From a checkpoint of a small mixture-of-experts model trained on Wikipedia.
Training: 543M tokens, 8278 steps.
Below are experts of layer 6 (counted from 0) of a mixture-of-experts language model. Rows are named router (the router's row for the expert), up (a neuron's input weights, with its number) and show model dimensions 240-319. Each number is 200 + 20 x the weight over its row's rms, rounded and kept within 0 to 999.
After each expert's rows: a language model's description of what the expert responds to. This comes from a sample of Wikipedia text that the model never trained on.

# expert 53
router,192,223,229,205,175,188,200,225,242,188,178,189,231,200,197,200,222,181,176,207,191,197,208,197,195,209,220,214,203,204,175,202,198,225,209,205,228,168,239,208,202,214,186,202,209,192,214,179,180,199,175,198,194,187,180,194,170,228,199,223,167,218,214,236,186,197,196,203,174,208,210,225,188,204,192,156,261,203,197,223
up0,212,193,181,208,180,175,224,224,239,185,226,229,175,196,197,174,201,192,211,208,211,231,196,187,216,202,205,167,203,184,197,190,167,168,193,181,205,194,198,216,209,211,214,191,204,186,184,211,212,216,184,196,197,232,180,178,205,241,184,184,195,168,223,225,231,189,200,213,185,215,200,226,173,232,198,234,214,176,205,212
Description: Month names, year pieces such as 19 and 18, and dashes in birth–death spans and dated infobox fields.

# expert 11
router,173,226,222,188,194,186,195,205,231,176,200,200,217,222,190,243,261,191,169,205,192,186,237,199,213,204,218,197,190,213,171,213,200,210,167,194,211,192,183,184,178,216,164,223,181,185,229,197,183,208,168,180,204,176,242,229,178,220,197,206,167,185,221,185,163,234,196,222,190,155,230,199,202,183,225,196,255,178,209,198
up0,219,190,166,192,197,200,186,196,242,221,193,197,178,209,190,161,226,209,204,209,196,188,203,169,194,203,208,196,201,189,177,187,232,191,195,165,235,178,196,175,227,183,205,186,200,235,190,205,247,223,167,200,177,230,197,174,168,242,191,199,172,194,244,198,187,198,208,232,213,170,215,218,169,202,229,184,178,224,226,175
Description: Pipe separators opening rows in election and data tables, plus kinship and infobox words such as sister, son, Born, households, Synonyms.

# expert 7
router,203,214,228,180,173,161,186,244,214,197,193,179,181,238,205,186,240,224,172,217,189,214,193,207,228,196,216,195,203,195,168,201,179,187,173,220,207,205,215,216,193,207,172,202,199,199,205,188,174,172,180,200,208,197,206,216,200,204,174,197,201,174,208,214,179,226,209,210,171,176,188,209,199,201,175,192,228,197,223,205
up0,189,219,231,167,211,234,178,221,200,175,207,221,206,184,248,229,196,220,174,188,192,215,208,205,197,183,220,188,184,222,188,211,202,188,212,189,188,171,186,200,214,197,180,225,207,181,243,169,201,205,229,217,186,210,200,203,183,161,197,208,206,238,222,194,183,221,204,186,194,208,195,191,223,235,227,171,203,234,173,218
Description: Digits, years and number words in dates, tables and counts, such as 1979, nineteen, several, few, many.

# expert 58
router,205,229,216,211,172,167,202,214,184,189,199,202,218,213,191,175,198,182,194,197,238,198,180,226,182,207,188,209,231,222,187,184,206,231,161,203,212,184,212,213,229,204,170,212,161,226,203,188,144,171,175,181,181,157,230,233,206,216,179,171,161,207,199,180,169,206,185,212,178,194,167,210,203,210,220,191,242,219,181,202
up0,234,208,260,193,189,160,176,257,201,185,179,156,197,217,211,156,201,227,183,187,208,165,174,197,189,213,217,221,223,246,217,182,204,214,202,191,186,215,178,201,217,176,191,182,233,197,202,197,214,220,201,193,174,167,201,198,214,224,188,209,199,182,227,196,229,197,219,219,193,203,154,225,201,190,225,193,194,194,195,184
Description: Hyphen bullets, dashes and pipe cells starting list items or table rows after headings, such as - Jimmy Bennett, Win, Loss.

# expert 49
router,241,196,217,192,181,206,159,230,239,201,180,195,234,210,208,184,231,207,165,226,180,162,196,215,216,204,203,202,214,203,195,200,183,194,208,230,225,208,243,228,204,209,199,223,201,200,222,165,173,196,159,216,186,171,211,210,183,200,171,212,173,198,211,207,188,182,172,193,194,186,188,213,185,198,198,196,274,218,192,218
up0,191,228,200,154,206,245,190,221,220,208,194,183,232,165,215,191,214,235,188,185,188,178,218,212,199,199,191,223,241,164,217,198,201,204,219,169,224,193,188,207,223,187,225,171,214,158,198,206,189,192,203,190,197,168,164,176,195,184,179,177,213,212,169,194,184,220,205,193,190,182,190,214,181,185,149,182,189,198,193,222
Description: Line breaks, pipes, dashes and numeric pieces in stat tables, scores, times and measurements, such as 4–3, 7:00 pm, °, ±.

# expert 3
router,201,219,229,219,157,182,166,223,212,187,188,179,235,172,199,173,237,212,187,218,161,175,190,202,182,225,196,190,212,224,179,194,178,190,178,199,188,201,222,206,229,209,188,201,194,213,218,179,173,206,181,195,234,172,240,207,160,221,184,203,186,176,215,200,193,218,183,219,176,176,177,204,221,199,201,200,241,226,206,187
up0,176,191,223,207,217,173,219,216,194,177,220,178,199,212,219,166,229,191,189,199,178,196,184,204,175,203,209,197,160,212,174,195,227,227,252,227,202,187,200,244,165,206,157,166,184,234,193,191,163,191,186,202,199,181,172,208,194,213,186,195,211,191,193,212,205,189,192,184,202,213,205,207,234,245,189,196,205,214,225,196
Description: Words opening a sentence or clause in narrative history and biography, especially time connectives and subjects such as When, After, During, The, He.

# expert 32
router,176,206,185,224,198,211,211,198,193,191,228,191,225,213,200,189,241,218,177,203,199,223,194,209,200,207,216,207,213,208,164,226,175,235,161,191,254,236,210,205,177,215,171,209,197,222,207,214,193,182,164,186,214,167,209,229,181,223,182,175,186,207,213,235,190,213,163,193,205,171,204,199,174,209,163,167,233,178,204,200
up0,178,218,191,233,220,175,178,220,221,197,177,199,201,206,188,175,189,206,175,179,218,186,168,211,220,175,185,202,214,220,157,178,164,196,161,213,191,187,225,181,256,208,197,198,196,210,190,219,233,207,209,192,213,207,194,198,187,217,199,180,179,196,227,182,195,215,217,258,160,233,187,174,211,187,207,209,175,225,194,187
Description: Hyphens and en dashes in scores, ranges and compounds like Pac-12 or 122–114, plus the and of inside team or place names.

# expert 29
router,199,213,206,196,195,211,199,213,229,185,193,211,229,241,191,203,233,174,178,206,220,178,194,193,195,214,206,186,207,199,169,183,204,218,186,195,218,171,186,216,217,215,168,216,173,197,206,197,195,214,171,178,199,171,221,203,195,190,198,162,220,186,230,207,189,206,200,204,170,165,186,226,199,176,228,183,241,195,195,167
up0,209,207,200,155,190,180,191,184,213,201,223,189,206,194,209,221,236,235,183,213,162,191,177,195,179,173,207,181,188,254,147,197,199,219,177,205,186,211,175,189,230,212,205,185,184,193,205,199,196,172,200,182,181,193,212,238,176,210,196,195,239,213,216,177,207,210,182,204,154,145,196,189,215,166,212,209,206,176,194,186
Description: Pipes and numbers opening rows in discography, awards and roster tables, plus naming words such as called, name, renamed, DF, MF.